{
  "activation": "geglu",
  "moe_layers": [0, 1, 2, 3, 4, 5, 6, 7, 8, 9, 10, 11, 12, 13],
  "init_std_router": 0.0218
}
Below are experts of layer 9 (counted from 0) of a mixture-of-experts language model. Rows are named router (the router's row for the expert), down (a neuron's output weights, with its number) and show model dimensions 0-127. Each number is 128 + 32 x the weight over its row's rms, rounded and kept within 0 to 255. Numbers have three digits each.
Before each expert's rows: "comes before" lists some tokens at least twice as common just after its tokens as in all text. This comes from a sample of Wikipedia text that the model never trained on. Tokens count by the router's weight.

# expert 2
comes before: "\n", " ", " The", " 0", " 1", " 2"
router:125082118172139141155071069095116122141170163161110081111108114171098086118098152149142121113114158062089108111153125097107116126127150127062182157155134132151092094106116105120102150085062127123110115129069126128071139144135164195094144153145125103128088082172052119151139175018121163141186172130162132137152108089153131162107113149171122131092131169106180176142140113105165168163108
down0:113110111128095110109143156111173102114091124139097183136181151099164143132125144085163096115064197140084119160105076174119114115128152182114132095077145084117090159160130158088096086130097135102098180190090135094133132109106131150130130083200128174140196147146116078057168109083127155115149146173150182160123131133177137216151149129163085122169105140166152108157079141143164116122131
down1:111124122165113123190196116150135160116137104117130223075142143066129123147134097185114109108171131156185148148173138146155123108109169152167194148156065132114101128115153101142141219165116133053161155129119113100136095143143113079085081117110099137130147134069145136177135126185147099134162106188141161105114125115086125138169141193098112094140117147125141151148123177060089142168118
down2:132179144117093088146163139120101084153119115090139106128131087127047139125154092167155107130186173126123120169096085117147116105061178115117152105104164124099123155158119139123143070084080081110119150110189191151175143146153149000152086102144176168123139094139107128148107172167155079126109125161117166115143130147147110114151160119125133105100098134106135150128138067101177139170148
down3:131140091106120112182046155120142171142132121163143089146154095168083054137149124157162070081137185157145162162134070112123143123078108107106078184121123074175152157119118145158116150158080171099143157159110112166090146109117104015123081085127122096138171154087106140127090155129115111121113096132123130058143125119146141166059145089135140181156103140132154102111114142148182160116097
down4:091142132045122090116137111164124131147123130147112108112134169161101117140123122186119059160195139128080144143106113212159104128107086031127162092148142140125163133154198113102117148120166142171100130107173080147112139107077141100145118128165121139154075101105166115119142144134166142139144106173137164107059093091160106123067123093103185152181144085091159159107161094194115084123134
down5:119113137089132144100115138138105138126144103160097159100124123088142132120167072092153160137146166165075095124097109255162091152089085081122093135086194104053159158187144057077167080141129120128153111151122130126111181152140135057150092083152143122126086104152102137062122152076155110098129145116184091105160150127154139150119123130177114111120080123135131125175127107177111102151145
down6:089144102072202119141158112105164145130091101130134173124145132162130107139089101112111112056128126106114085123162151135128158145102098166136152158163191120141100106107117034126126144160167149103139156123124110149076139156142121054116073106147145095146145147113139146172105086152136137181177122104112112109107085149105163169112087105093191146116082118090087106116051151184081170090043
down7:106170116099155162112217133100092117099125091115145105182165127128213144089140143090077092123166109080130144142154101166098146147120134061085100129101171136189151210143118101132111078174179124148139114108138153093097112125152158091144131111085102127115100132131108121168085130172148112110126153136108177085094112199139156162159135159145125134162160173118042060131116085099144100118140
down8:104118111159119106152182175150186078119121106083154154134140118120144153112156141100127172129155109179136096152117119161097121165153100186149135108102131181082082074089191136095169152117094158164163194104147142080157132082150095077125092087131105104093153103151174189075192157082107129091105118152094081141113150159122131134070140111157161197136140144133071078158134166105109136084156
down9:140164137074116127107124122140138115169117098142118172146105186176146126167163113092163098153079146124124111152144125114161134107161102154171162112088139193121140138088111127149146132164104147103078095101081103095189080107111166248153143181162136110163166081119089058094115192127168201148105147074150146147116123136136106085128130191156125133121201135135117146083142109148159100135118
down10:099115098172100073149121135130153107147178110165129109127125164103108158105085167108153139101121157150089086082073082190117171145127096149181160183152152107124156089122128160120116156110117124150163149206112188105103160121120112103105152133080103167105059139161110133116062170112099111132049136197165120100180089128093158145060098097188155154144161103132122150130170133133099120095084
down11:149147051087167152131142152112168123152164135145089152121120118161113078142138117064154156131131160162156064099113156136070144125112079161109116124084168122149157149133158126114138092110151201100119119082157140112081116127113155151170073117140140143179121111171138086085136135135132063141112162148162173153134119072183165146169211171102123150151111057154166116198149187167121161112097
down12:137168140116154157140111162091157118119143074169104140156102092120138116171129129162139066151108139114102121122122149062118130159167134104116099136141099147162179106203180107135127187103125125065134136076157153134109133153207116134140122093114142121141134122163079179225157210097214127113102094128126121130142067110122107119108180115129173179123147088119150139095170091170134056114112
down13:120159093117123178091117085108126096151116131120125114109138107154143151138132114109105103141121096133089106158152164070147146132138084222123094147084115157131148134069182061101114136103140132157101107063122112085141152186096156255089132098097148140101112150100130065157158086116179182145149118111121082106116133117095119144126115080065132140108177095056089107143142089112101098110144
down14:126161149116124073132068156073132156148196133119185115213125119079124108081157149150104135135130137120162161169154128202106145115117114183111134158170144197105139090119159088147126137140157119131129142185131109131114138107167134121141223161129129100171110158173125135130085136152046164093120119135161150071171102147133106108121128129137078180154138156202116131148070145157074117077146
down15:157106141130149140110122096136130134159139186087182193137099115184146125129158088105133094155144119110124212115159086045132124176186158174093115109122164129105057174107128108102173115108152111163084156141100151118079099131088105184136143144163148122106084127099124160103155084105089097172170125131130150182108071147108144136130125141176091154051135123172107138130173128169082182157165
down16:138155087063150093040129164099134087150079058110151155108129145128150164119099178186171091081178210145106097154151077123182168125134111062101103123102119146141144171132172166188157108176105160105161139106110127099184128129154122086154138125136124101094179152170150141142112180156121111103142100103107156180115112117147144118147159124086111203110112168104137126160116113086130126138085
down17:104156112095132149117163122173138178146118104120155085218154130101147092176114085148086071140136095139054129131147113194103142122117148178137187168122091140140113120122147097118101097149153087198147145122138125171111108128141099113148126152106102059124150160073140117095121183110128145070151129116161088066112144168182116070120166121141120061115129143069152130138181188166076158097123
down18:126083136165111099190117111152130164114068141110137068236164116122132070099099124123127111111148124095109176136100091136121080144101154124126103134160097155137131104100063147089122128117109114122133145143172181147143067123156060088148110151069141052107163152066144147137148134144105104150100115133077119074085117150117105183084158116183169156110123073069133085158145085143120159102120
down19:102158133047114098144104158161147220107088088038075184151129154124105136106123114100123121133163137134120134125116113133124209167114174164148109108049143132081160138150150147106126114133173099151114132107125149086093129104133101086136100106121134105155117091126154095055112139103125129116092177110129169141081138134223148135141174139103059130177182203138144156143136132097121153120117
down20:079132157108171185104176162113132137107137150106063137108130114102141089172120151170071125172108141105063139102147084222141075119187109139105142130084115082155136143117103105106135125129165099066043095181113159110123141157166180145146152076125102164068145111172189149174146118140152109155172118176150158099121064120139116114098105125119134144175152088146154130140151071121127154116146
down21:121083130181094124110061082160089157149088178129166129117136070149136139175123108090106165149136117181116187093129170186108117106192100091080153135153089131124080134116165128161093141180126053161137124105190114134128153148153141114114133133125106128110119142137081128081152142140108114106072128157143112072151158061044099119132147141143144134166145105099152220151133140198137107169140
down22:126128069040131146097083173159133130126183119087088140134099096076113171099133102171127121113144053122111104164172192204143094080031140115133103112159085189137168102151144146105178131141143098125110125184147114134110085117135164091116125135056094098160105181117136120165120168129118151120186140114120113107134111107114140113132121160108085142093135133075106156135152126102173115069086
down23:117140132110176147149112134145129154099131126177142117114117097180105128134065166110142128147139117136095129101100125126127166220160103046094154102161164165166188153178153087152127110072110144127111086120150132083113170154115105103128089139154180114141100117156091127141171155169177123165088129182114054110033136088069133068104141076149145068180116125129138127086150104121100136119156
down24:138134113106161103091167195173206108084153073091100202119115124135130155125134136164104149053111133147180110180119060128192179166154113064104101097135137161100104149104154104106168104146103170119114180133105189116128112067091138104084101122110117150117177097103139138075146164149151133141178130124118097138118132141135144196135149105141155169095091085145055135132085108104151113112136
down25:143162162128190124110086091123136111196074122118125122119077170098128105133084121089142106162085164119112092150092098177131109157123112011103133119127151120130160151123079143109189105092120089162172130135173134101152174122152094070108137180094189070109138123190179158081141146130099114123107125110116131112111125159097133131140100144182161143124094067176145188185105123172152116104120

# expert 6
comes before: " the", " |", "–", ")", "%", ";"
router:132085129146168114199158134098150125123067105058178146084102158103141130108166129105168180142151160099213069136116086119145078083151092142110095133130108067121120133154083150095144153133133099102173105143103095162162149079118172096125142181150114116185058137171102121079085141161147093091067147117135161081094083129138134084121091103165116096096091122155142090111143163135160150131099
down0:189115136142110163212118140087136135118153168122093137140170117141093150105134161169079091179175113177086124128154133210144094151071070119156182132165147153157130055146134094136143188044107176086153108143126141174148157164128134106159115098142154116131149191167158151168134085132180148155143133096145124098109163110107101066138161077110108099139135104149155108151146109157081109132162
down1:100116084134174081111119122130112145172101181083151098078218150116131129120139133144117110107167100141181129164136138115117071071094172187169141151125162112196163147071110155137159095133106110075081122143118139151086124146083134164236100105118129096095110151165073128073150130159133091146152111120132159146087080160101134139118051121104085096143169068122116144139141143130098111142105
down2:101173159125112151142107134080134145070113157078079124099142111127073094072102130190130115187108115141106135141135181128111186153128128120098147084136104158197150107114212152138087126151124119166119167106132119175150171164101160153134121081132096111168121121135168086133114100110142140150131075141095106115121107092111219136135100105061107149089191137143118165143198150123028137137141
down3:060058142147134121100142110100138121145100125113129117073126123141130099121129151107139089191108143109115134111047119216157039076105145030121133114156131156162128188170123167143164160156129120110128143136178156169129100094134081112112129073098113168132173167130116126123111156164127077117123125106157129099057108149149126100079170130090108136127175110131128124134124074156161085189175
down4:155104131135131100053101143089152052136144154127108164142115151158160164089086139111106116178147133102095142134123073128157187113093127204118131190124069112100142160154099171099085088139116102132149139085098105129098135080139141104072151126154100085122093125149118165048117135103082147151120198125162140157162133127111142108137156113148035104114057115157159209157095142112145119105143
down5:142124104155129141131089143080178122107125132144140206108121164143094114179201170166079167076174098095171170130139080147186087110136097036113124116124105198155091079142092173143107118126127106144111168165137150154113104090104126134096175170137148128100156150097068119118189080122143090196138127105112176113146126131149142156130143153125083140115100071155134133120137202159154100133104
down6:110145145137103120159138142165155152138126170158044112122117068131133100156130179146174107032165143143118132170167093122155120130172146129130105075192114115070108118100102128179144122138174181076068123110114125120068116143104120129113122176117162074127206162128125120133128079161113119112113181082095159116170117140135142143197158134065151150190064124146123128126097112170113155117169
down7:137122140138099123159095101118134115116096175122105119167163108160132111120146092192058151085216154150100087094198125207129127057152140164128155197108134194109112140080085119137127049131099091118084085145144124124172118107147137106158149108151159116076158097064144141104080142113119128113171163101127078145084133129146137125116167125101129080094205125144125117117114113088149077131120
down8:164103146166109086116111149148160147071115120076139124062143143124071115125128144091103096084149176105109082096094082070102131141119163205135114121079150107080105084162187159129152128129143134104068172145102161117124137154110119190128093109102162078144116054147110139103133103116123103226119154118069140137129120170070090099167116129159088116176131144162157145143143105145101089128062
down9:095152079135128048141143139092162104143182097051123181131175151127083129099112127112155135192116157074133147103102206156169043123215126187117127171159147073108138051147144135140126139155087172108123149150113115162136166121150109111102092178149149124153122138085152179150122133130133146159109098113109168147133108104119192136142129168094100128172131123125113118119149164148139094168191
down10:135191092142125132182122148122079139090105197108087131107192143106102123162132126140055109174191149136143107129136122134127133106125110131105098176123165196152112153120085125092114027076133130141148105089101149129053084099136101092115128096172130084154130118105160116097139128147140118149143171117143118181140073103149121128158096155069183091133161110138151158174166208105094154079104
down11:104129119123106120186164143131177171131161138101058178137163132123141136118076147078153161182126127107102150050095150095113118173148154125144123109121093160104135125118151171096147116130109177113129141139126091138177144145154155088138068105130149042159152153128146162156100177073109092223124136085143159193121059077165156088120109153156064125169154102124114135133124113182141160165109
down12:100114114123143141198117160143110174129133181127163078144190175175132158103148165078082073047205170148141162140177102093132122150162060158118130184166164120141129098115088135130135056131100143118142139160183115190104093121114163118152090146122110130131120078102113128066097121113111151134114101180093158086150078134097119134104137174104170081135109120131164126116159110175161121132178
down13:149097124088167109120123063155146071119079162107173129057116158139117073097148177092082172105171089174111073112112071244148130147102146087152191121114076111121158134139105060135146107158192102106114105101117114119193139131177160159129104126173143109089137153100120143132136123152090119076121102124095121091184101133124115126098134099096114164142151163158080133157117133143163123156121
down14:106127143082154155080146130150097155155149094102081133123133133132156107106168108088153118062156139133131099100106131162144141171167174094077176129141121162121154121150078199082163102139045081095124142151140105137152140113172167090162165153130092102201097070068123117136128098144169160134075115139112174120107087134088159103081108139094121084075102048131098094118145180106088161150112
down15:135131123083087131110130137152127201137106125176077125123164108095151124145141182095099142129122088144131146084122129185114101111144117108196082139167127087178105147112115100164088092118084155109119091090164095192170127155136121095099097164090101111131141140131148140160149173148108152136171083144027124109095145144156086125086126172088158161159118098089168115188206175161158069125079
down16:177141131157152149126134113109016165145174133083101126099130182142095130180161135164110135203106072163103091081158179137122106161105131046128127123126086162131145098148116117152119138115189150129123103158138111168112115149085125129104151154108100088157142157117159105128084119150161149091192133078193109146188108095116138087117044172108122098126114148128105152102164184121092138099170
down17:101152178173160134115130156072111132154111136147116125141176091139084087082080125139086098129195154115111152156142066108106155097092125151113151112191154139107154123131073173150094109138128054123059128174106135181149124115112086198124124132109153141150098051106103164095129096135101090164046126144121184147163121105165121128128191089143195124151132129127108151108158127161148197130161
down18:117092091129116088055133090114149138189142149125065164145097104090128152083118140119076138128151174133094104112084140099077130060101106140123102159154094122156116111086130137092125115131157159087160099159097111097115146112112080156115082168123124160151174111076111074100119179094100139075145149118103068107136159093148071149163050104160100124066063080132098112098127126164158161069108
down19:158163122123084142116072141156166165108101201125095139127194125094135147087146119129152164108093089104135165060143166173098149155126116113135144171116141124061171127140149077112083121128147160111135149113133081175114127111140148091103165125074093089098154086143175161180123157057133141180149087135060137123077152125142085140120122127079081141163109156121106164147152153113104103063217
down20:115120129104152141139161113142157104137098114104161127146167131120157155161132158131147135200101135140085158127090084093125117121148101230133118062112065080140144153117113124127103186097133176101118144109098122115037130092094114170133096177145146128132095109126132098138082086144166144179153140092119224194100068132121095112143105182162112101100099134175128155124063130114151062092116
down21:093081161155103165148103147135107135119173210100124127104179061079159138105125145159134133155117101113090102103134150159106090133090122121176157139165138102088159122135115104115120123073135170071192189123076099178103116115147099115136117086094141138172113124163192178146094205095131164146133186167137153103154117096116105079135142099172071155086082155125158148133129145118104134067193
down22:133079101150043144151122152110158114184136191150082081124124104139092148150136138164152156156132146106089079065115174068156132186096100173111114114160148103145203112135173136153119170131099164157134158168133082142107141131074125191062063097147177170161118136131135147137113166151102192153172111164136129167142188122152156145095120168161114101102082147101158129105120167156110147123145
down23:102134119123130169119123097115128170116153128140125089123094095083133159125078110133102151153119094089078199107084118156122102103048154153191135140122119116108117190159126106141135068097185174123107109098122145160133184104102160093094090100117131135192104140135128157158100105123118193040181028148185150115091159142095130150138087109110166170097130139139126164128152164132087154123182
down24:124087093165174196124126152204112095067156149123126085100104119175163091082153140135154145200129111156149122149151169135125132096117112147105109098159086138144080137145192169074103109117130146072132080146148134065161073114084138097146118208159093086103114136165127070073162120100113161106117138150162076113137166074106140160152113113139093132133112184090117092102087087126139165149137
down25:115099173130139142113149154126084097175101070135097093195127149151128108126194162111170101066146156154121161125197123129131124150132169136123155068138127169127117152144127133083152139119154092125118102110145109160116161087113103068102187095179114099126099052138161157159080097119032133119151094150128114136202098119129155181121150171166153126112181085094066115143159147165102117182135

# expert 0
comes before: "-", "|", "\n", ":", "==", "The"
router:125114093121105111128144158145150127128124142215094084113113178169166133150126094153120142152128135110159111057121157178087126108173097119120161173137099148104097102097126161124161084133130117151147074126115136154099148088097129152153144101014086159113102121080191091088113074173147132084090114205101087157142161171088148177120119128134153163180097103117101135056104126157148074125119
down0:057148118123122118106146113146079138083135085171130133163083145123150116118123081103126132141156119121120119132138113125130084147151097255127144080116098126078074082142196134112103133133176086111110138126080146202160154158151158225156141112175068149161107119119145137104156196145119132122107115148136111151115133179187084212144112130144150146165122121140130140170089133149148114144140
down1:122110135180111133077095197137118064140152164176177153184096104210173143123112120120121077129097163116164088074141129113093087122144149142130121197132139100078133066166168111152149158183132175105156101064107119134090114083171149100177130148069090107124182122097138120131161070157135099117147091144120102134172162135093158136107182096164136164142117094116147146151167170100136097153120
down2:091118078144093119161121169114153122109155083125116207147122072126144177142109105109122115053169067115163111167075102087125126128127146175139120132125188087149143130095173114033074138129099158145134121149145137077119129196117108058090149117220144115101154112147126136145171133054168153145180126098167150168130126165104094152135114105140083115117131113156127169177119134134089115147157
down3:130156142105136108143112117134146143092073160154129110100181125116125169141153077139168125176153156133110145122160114172102099068140130087160125202145091134160127118145145131190110127138060120156160103175136098143121107129118178047129123074149107128101085100120118120146132091116133194215155170104123068084135108094121036161101162134101093144130188155113074162183071120166149135142126
down4:126098141071138122111125151194131152125122068161135101103130180136121150141096083146075139113170150156087181089140154227164097136106053145139120110145090131088163136143127171087118155124137112117102178072151156156131102153142188123121104167142128082095125148153103099087106103137120075093175139096135122126155100184110156153073178088145216072167127133122082170150151117145128084135156
down5:145097098133104153148087148102151135134082089134156126112037136104155123156191104051062149123078138074210140149145086112124119081114095149150116178052097181097081138146086106168145076130123125117111126194152171118145107170135168181095124118111160161119118069130139133128088152121112146075136141148087100120174139167102167134138101148192141130142130104131128153078119168145159149150092
down6:068179095100143187132110134140085168158137136136096161113176166151068109184105186098121160181099128105098146087126129150171136200148139110137102064176108129122107150044125082144118122164142106102138149114070113172091118145184137101128115070103117098136088127110131082128159078119152114114063072130122123094131095131144139134100090117082180099147074131102046130152094122124142157105141
down7:081141138124160088145163148060095135115141146122120113140115145161092118152103141131139171117122154140105134108116138058145134139130091189162126113134162121110056121148129121082176128111112148150142109152126133085128118097178115255116115151132113123089177145074132156099141123113125149085065079123119056147112124112097176119155115127082229114104120136086125163066090155143109156115091
down8:133126113122124124137130074117075096136158128160110187092111107107131172141140121076126120099111096103052138144123147070117166073170203082125163068095130101127126164103128190136059146065148170136141100155118147139151145141189140184160127097126193206129095096094129128117149150068088111135151137100092105173111131136095140138094104146100123124065138082150111163148107175106102085181152
down9:171157142068183231121064176144090119103163164129091150125062105058146135101139130098169169124144130163163156082111122104080146101101130121133170103159116150138099141162156111191138084104134137122157105125124124043116120158121185159125109154140106083158173130097138174192147150106172150085099092102144099145132140118083116123083148104141128193135110099122185118090106089097129154113143
down10:132119164132174080111083032085101132165094173153146145142164105138129128145117109120180146109125088170167147200107085184148118079149129109105110141181104164137122100119120110161144113122175112102235122111143167128109106162069105119184084105154128117101159137101142124178144139141098112076069137148095100180106125187117096128096096112080199132117116116132106163085147163157107134104159
down11:095100144140144151059147169087119163085105078089080117090183154149115162124127089157168133126134074162129121102169172136146117159097127118046204149069113192175124099141110131173094097161089131131074081095105141169109124106124080086081142162136079128136132147115078085098107092166140130118090132148101177077154126137098179106132136077106133112162122094115147124103088187111111164145159
down12:165159101087112073160115119095220171087092122124136137102152187072151147110110151115126145092164142151165160127160146199133103226047123144141130190080164087153158113128144083093119140129117087133139145148166147129176176190114144080113087142173107095154094143148143139105165132117118102124102078100094118113136149156147161120122158098180190114141139106114130125151102129167163083093104
down13:112157155105132160129120134142057151122162127126091122068118112111138056164122062116145105131032125120127157105141107122084122115105188150135150028111186151176129108122142095156121109142138133171161189114126155191120101191140208149144132114135177163117139083152101145148142188090116105117129117080135072072120164184127108143110123137119083093095152134136149125125101077130110113098082
down14:125126120157096139144159115112106162147189175143118103094123093111157072139153085199161140170104088141117087124154158109134133143135181197154115170127029123181094167189113102124063141146088173147135079145091099131120138130151139148156129111099148166182103076082120154037093091146125131110095078110091110131171136084081116140117146099136101085158101152125159180096120090109114139140103
down15:205148113164092126137180104142097096146158111135142105117085105148164091167148130168166107135133139118087124140174105162152167159088161163154150151096095100068159133148138142068131074086160121086120156119112085116080120166120100019151145129115110088096109111077103173150096167164110108155108098182159156114198131131113145095083135141169072145151138120053134194163139150142100115130137
down16:147115126139123125111149139145135133164145145126100092135127138151116092161127138150127135097156113150123158077188145043107160054118100132140139149151068114147185125209105136144098126119088153139151103125140072213077112135100126145122077160126103146141110074119150197105122127088084100130053080146162063162139138093076110099114171131130119125125139089091131143203113203156120089090180
down17:097136152111151117111160066153122084106115119095188118199122123083096085100064083122087145150143123091161149115107088153094095106139072085158138128202177079100133083111170121131132140158126157094097162092081084114151147093139110085103106116183199132168118167152150141187138161110094087156132047109130088125147065148154115175136128122072164095131132145089114126130147103160115156101116
down18:119157137144183179172081112113101109122178112183165131138074178163025122067123098132142121126152129124135128155174188127143105143162105051123123046115168199171127125187099155105134139127129144120118088142077144162086082126104070173121127141129120158130108084099165144123157103144135169155113096110124205133117118129119130120144109124161092160120144144157131080063141099126135084105174
down19:092129120204103074125115177154163091137115124122125103149128087152126113096211172125151155138125122074107105082117161139140142134139162069111069197055137185171144130140160125157162137141166161190103187141079108145113140173106101179180112133108127118091180090115124141092098098130121076115082105149134109137128187121083161123171137109165159163091091107056115091110167104122111124138125
down20:178105097136149136141094124180084167135121133121122115108116100164136149175134093093143157142109106114124096138153161112112118099148147167123146187182162117211161109162126119126182107184096090148148129130221173075167091124076089073150118134124176119061130132105124104116078143114100106113104113128067075128154160178089100087168105143105110107098069166121131124049160123140124086147182
down21:141112142117106109084157106105103149092129133167155114130112135089087149059159142165129163140114156150124098092109109092108167135047126107130189094151135099127116138122083174057107154065177153076132108153112099148143137138117105128111137177160062073122147142192147022122117183066114150136106124167106136154139145161161108080125112152124113166044088126121099086158128112176088128135100
down22:075119145109096147107121116165093128073154175126141164110134173131177123146135107155084153094123218137133090163162166196176098156173190167157155099133111125177164095096165102198128110142157146138110139114133137137132110150098176086131126084158138148125128161139141167110138139122126130100170136127088091211096171157182067159098162103151098113137114135063081151148127156149183131101061
down23:148166147167125162188132158096144133151140133055144195089136190124126111123181128125115101139128148138090099149090152148149143098095125092206102146112135131080166144086124093109141148149123152106156072113138178150071173120155123134136103135089156144096115155153122095128128141028106190171122086155111127072114146107133116112116235087173130104150140143146118125139183143117113100173207
down24:175124155132140133138116158157177159166130093204090148103137154130158055138103115136125114103080149106149137144085139178120155176118145087081096137144107155123153138195180133118145131188090179049139111117158152130106103162131192129123155103125119138135099153129117169202081173145134159176139143159139114116098195209131124161167132190154119133110090094145120106138095132125170156209156
down25:148109108128111105162134150146092157127111123167161155089183130094137055138092105118080177168125120109166111102174149052145090116117085157149128049128143126064065144118134108072152124131192133101150146135122142098122192131174105082164135053170139130153083113135138191158122146127101104165116134152056093121166065112140129138107120131168145107189139146083104128128136158147155201105148

# expert 3
comes before: " the", " a", " to", " of", " in", " was"
router:162119072150146108161175125132064142096134047114148091147145120101117115114087117121146056119140098092127137104155136100122151112086086162153107108119129144126139113078155114096144120116181150132150141129116141165129096146136149032125097121130086147143135146169210102149160133176189116117159142132160109173169116089043122105128190164075111134109154181144119073137056070124082145140175
down0:134129112113115129085128141150175178091175131140138166165138138134101175142145128103133096134191152128173141135134178194131106071151153055111158153134112096171063087132142107122148193136055184154083107132161185118132117146118161125154086117174166124141183139119111106159136154151108149108100059121108188160127130137123193124140135147130108117110089175087171137139078128021130158157116
down1:148157096163137152111102120128123109125149099184121148140149204177159142135159120140093125118108166118108169134115176125134126105111102185068135186145112143106183141150160120119071087113154180122167075175131130120166139161128108166123147163197117182114112163126067113110102148125128148167177135053142209113145170099121138148143074146142140134165127102151008166146160166126166130104123
down2:151120085145118155146140122180166109199153065092095120123161162086142176183117145173072117116113065151032123116076122103135167122110154147140146146100125085124117129169151072129205109088192119145095123095124066093112101135137144134102139111080123177064119167159093120150113164113138134124131124155172156151098116078079149133155118131163154188137145108169111112125151134107130064171089
down3:084144130122122103126103142126135188143136142104120125118178052104162115112182130132169136121088140116148112172163163041144123130085113176107171101135076079132113211131167132107123105079094147112158118161156121146157139070143062099173126139148166132106128153159158138081081161121085154152140143146190196085132118176137094125158094075148156124145158145097154150151151054144193086123107
down4:164105076094192062117131187124145157141081156115143071170069136145147107153170113101118081137106094196177116148162131195127107188117147137094113108180129138157141153169167051156134070154162103119130128149070159160123139103182176100082148111116133141115098129151134085152099110125096087140138170153096063157194107157106096116157120100106138147087095156138168121169103114140128159131154
down5:104104134155144060120115142189198143139107140117112138155102165165099089138110145156137106109142105130118123110100129146119130118118164037149136145160113122138153068093149136177059164078106136150127126133108086114166133107160111224143110134078213147166169099127088137145174086149132146124116153190103070128116133123138134086098146123145108124125107059127164177071149146158126169104041
down6:152134053101132126143146177154083084148070164135088123087125128147174088099140091091099088061158104114176077146122148106142089074111077085168141121170119096129117080122191125193154065120148075074120148122080206136104130107133144122140127140102102137090100114132120138173175148149098132106135158084147074131117156080107068147125145129129144139128127101094138190165115189104124169099121
down7:138121099189148167153182178141155127097164119123168164151104159099140158134097149157134093098153086094091132144141109046098163099093085162114114175148106120091135089115140127148190060117174112105159128166129141105053143129121103148133153178066151193127086103167082104134152133129131129097168150117128066198064124105140092133176099106119121157120109119211143155108084152151160108108112
down8:121218151129131082086140137096109133123180061144123130103068086156159083099137083104111171109152135116078028127144200097123086175143092133127145167166140125181100177173145084126094115180117091146068119116120139151141089085109124122132127146145125113126143130073146113171085152042091160159099128120082099107098114160116124084114115084179093157123136132122133099148141127150160163112153
down9:148081135122079129101063102126145136082183177085140183132164108069103081133102133137145161117166084101139066141120167143150151133103112009172138161131154133112178159145097127162080186115093125182169126099125140120130115123143142127087180157123061094143092105160187094161127145164111120147168110159109126103156177157172094131110115144080092098131145111106159142140097169099144165115174
down10:154098163184120178165092121157100160127080174155129132126075113142089086148111110153083104112165154101166098152068156187124177180141159192153054153113085093115168082118154157152200104098071114152130171126145115106099109144121157118124141084181122088153067119122162130166109135142123159142131186178073081081153115170145100131109095149130147116127085144109151132110116087137093087173146
down11:135105156084131130180231119145116108077127140186131122156101125151170122136146138114101092091163083174081123053179142138131149117143144082110165099192141138161120108140165190089151142139174111158077101155116120067102118127124126155075180189156135144076140111078111071182084153154166160158112104099168092097163112119087184140135122164152157122117174106102115130118108141130157097152149
down12:151067149114165130127126120129080148094173042107082133115158130067120127153112169111149154158147107090061072174162116119110176136172135079119156073094115029138078114106120093133127135182138157139124095152083135111147168131141145122167138104128125141065166142148134136197134098095071100159140150089147062139136146125175125148124074140050113160115126129097145159107102074154124107124139
down13:170175171143100188123100096140133124100127128152127182100119123125120226141167123075165110108138183145102157176106166130155130097110129120088118130089110120159122106147129142092154154071169137114190151088142157165146083119110137174111159118099125087187101134125059097051103096100086160165111113093160180146099168130137124126092093127136122126145143091062110065168106139111181131074071
down14:087152117145082098101099103134171151171134099128078150140059145117098113096106128120091137095121147138181109110098098167110102189093207131144157134147086076141148142169049089086055107097095194144098155175115165133150092128136116090130133113141135145117172151104175088163125164115157176114120125154138102075143207138161156095098187100128109101151103161149134090140169105118112081085098
down15:130119145125116134129193128167099137101100118080105127077153142108122126134138086103100115102103116191123099083181103199155151102149136186115109101143140127105129107072159124151140113108195068165095127130140102114108089115123143238120159207078140120091098108116107101045084154128136178132145106081103180175058124077112121159142104148150106112181141132103080145150089155135119107134141
down16:119090159158111115082113082066099113172147123118092102142112136172117130161109114121147109149129186110108110077144170051124044103112106218146127130183109137112138066152121118148101144129182183164120099110130109169124117156122066084091140128151133145134054114105142105160130134087141178132129143193190141083142104073121141173101147119137122176165060103144131130113099148173119099134077
down17:059144120121141156110119172067202112154105114082177146114152144151117098109141112111185119062078185157173127113124118166134145180127088076091155141115152148137136189145126073083112088137133146142096201144118097131113085116153102115130105096144119093136102142110131135111169060149159129215103166099144149121095152182130157114119130086193142117156157121187154095104145054158096113108137
down18:125127175134139169145155103100150128104140131101153103208156017125125129130158167144086135127135147170109112114138087143144144141098128174098102135189086125145133124127121140117097100117112105084084092133140079157101118094112173097091155094167119118089064133104035126137103089093174134142111115125125148159157070199073099058135137160151086126151089070145097141162094167094103124108180
down19:158115153135042163159132124093168099194120126140078133119049122162113145163099148153140165153124163125185134084142092084134110161168184101150129133142158087099147158162147124149160134079120194153063136147143118130129123063127172122122080157124136136165119153100124189133179159127119157094156135161089110094095141158120158123171109098132197088138157138137134170041170135205138126131143
down20:157140162103125122127076101131060093091131092144165065105130116114150125102166126146138114100135100155105144135122121099123176163145141221128139103140112138117137149194152160156108084118093113141148120177119161144139070107103079074178188177171088144142093130106137099082138129059130098179152161101078078163210071149119143130123142156141151158106117147107143177129057159069105155128159
down21:169125094069119143143159126126147112113126147140149131135181085158153151056134136157118158147151209120144123131114188150133129056154067087120129178123123128116194119054091172124191100179188169166141053151148125155164173104166110151103161127101065102122089087125168145142132135141133136139104099144191109123148101167138132096121143121149056141141096172103125109125112074098151166108091
down22:217147163148105180156112147132135123123143151086106111085159154130128190157179121098113136141109179128145123144202132049143118096137142178118065105111174153140110145147126163107096166121143107086159070123119140102162186082121175075117175141128130151149113137161095120161049133117052175113097120119166207122170097142119075172186154158110137141139115122088130129150140175122136128108125
down23:152083139131160140172127147097105176088125117093149088160185071179129108137158119097200114098078148181083119170169108057136112113104105154137101099163101168109077081135104167130108098134076137058159156112108143105145110142100180149075121091153147115117119182107125132165105153137138124128146100126163128092118165162105119062047188157101185171133084098141114107066139121130098132108133
down24:094117081128175127151142132084145083108142166076147142116142156139164105130108145124154130103147140178110141132145107239146071126128150073146111124101134144110111171134111110219086165160151161143115122079205147145124139124126119151140140130150108124086140190177099143169138093119146137157194112084103107109124136126153202118127083102095160135130172110128074102024138149141199144151147
down25:104128051167168103141089119138144082122157093113164183138097219107129126133126209104154110107095095129159089119141187136155118177168091075145204121064116103122128143118117103134125154192198144088136117163174137167112113081140136094109141093132122145155174125118142157132125179159097102180151166127090084070131147096136123145157130114117137120139171059159095171110161108112175118109145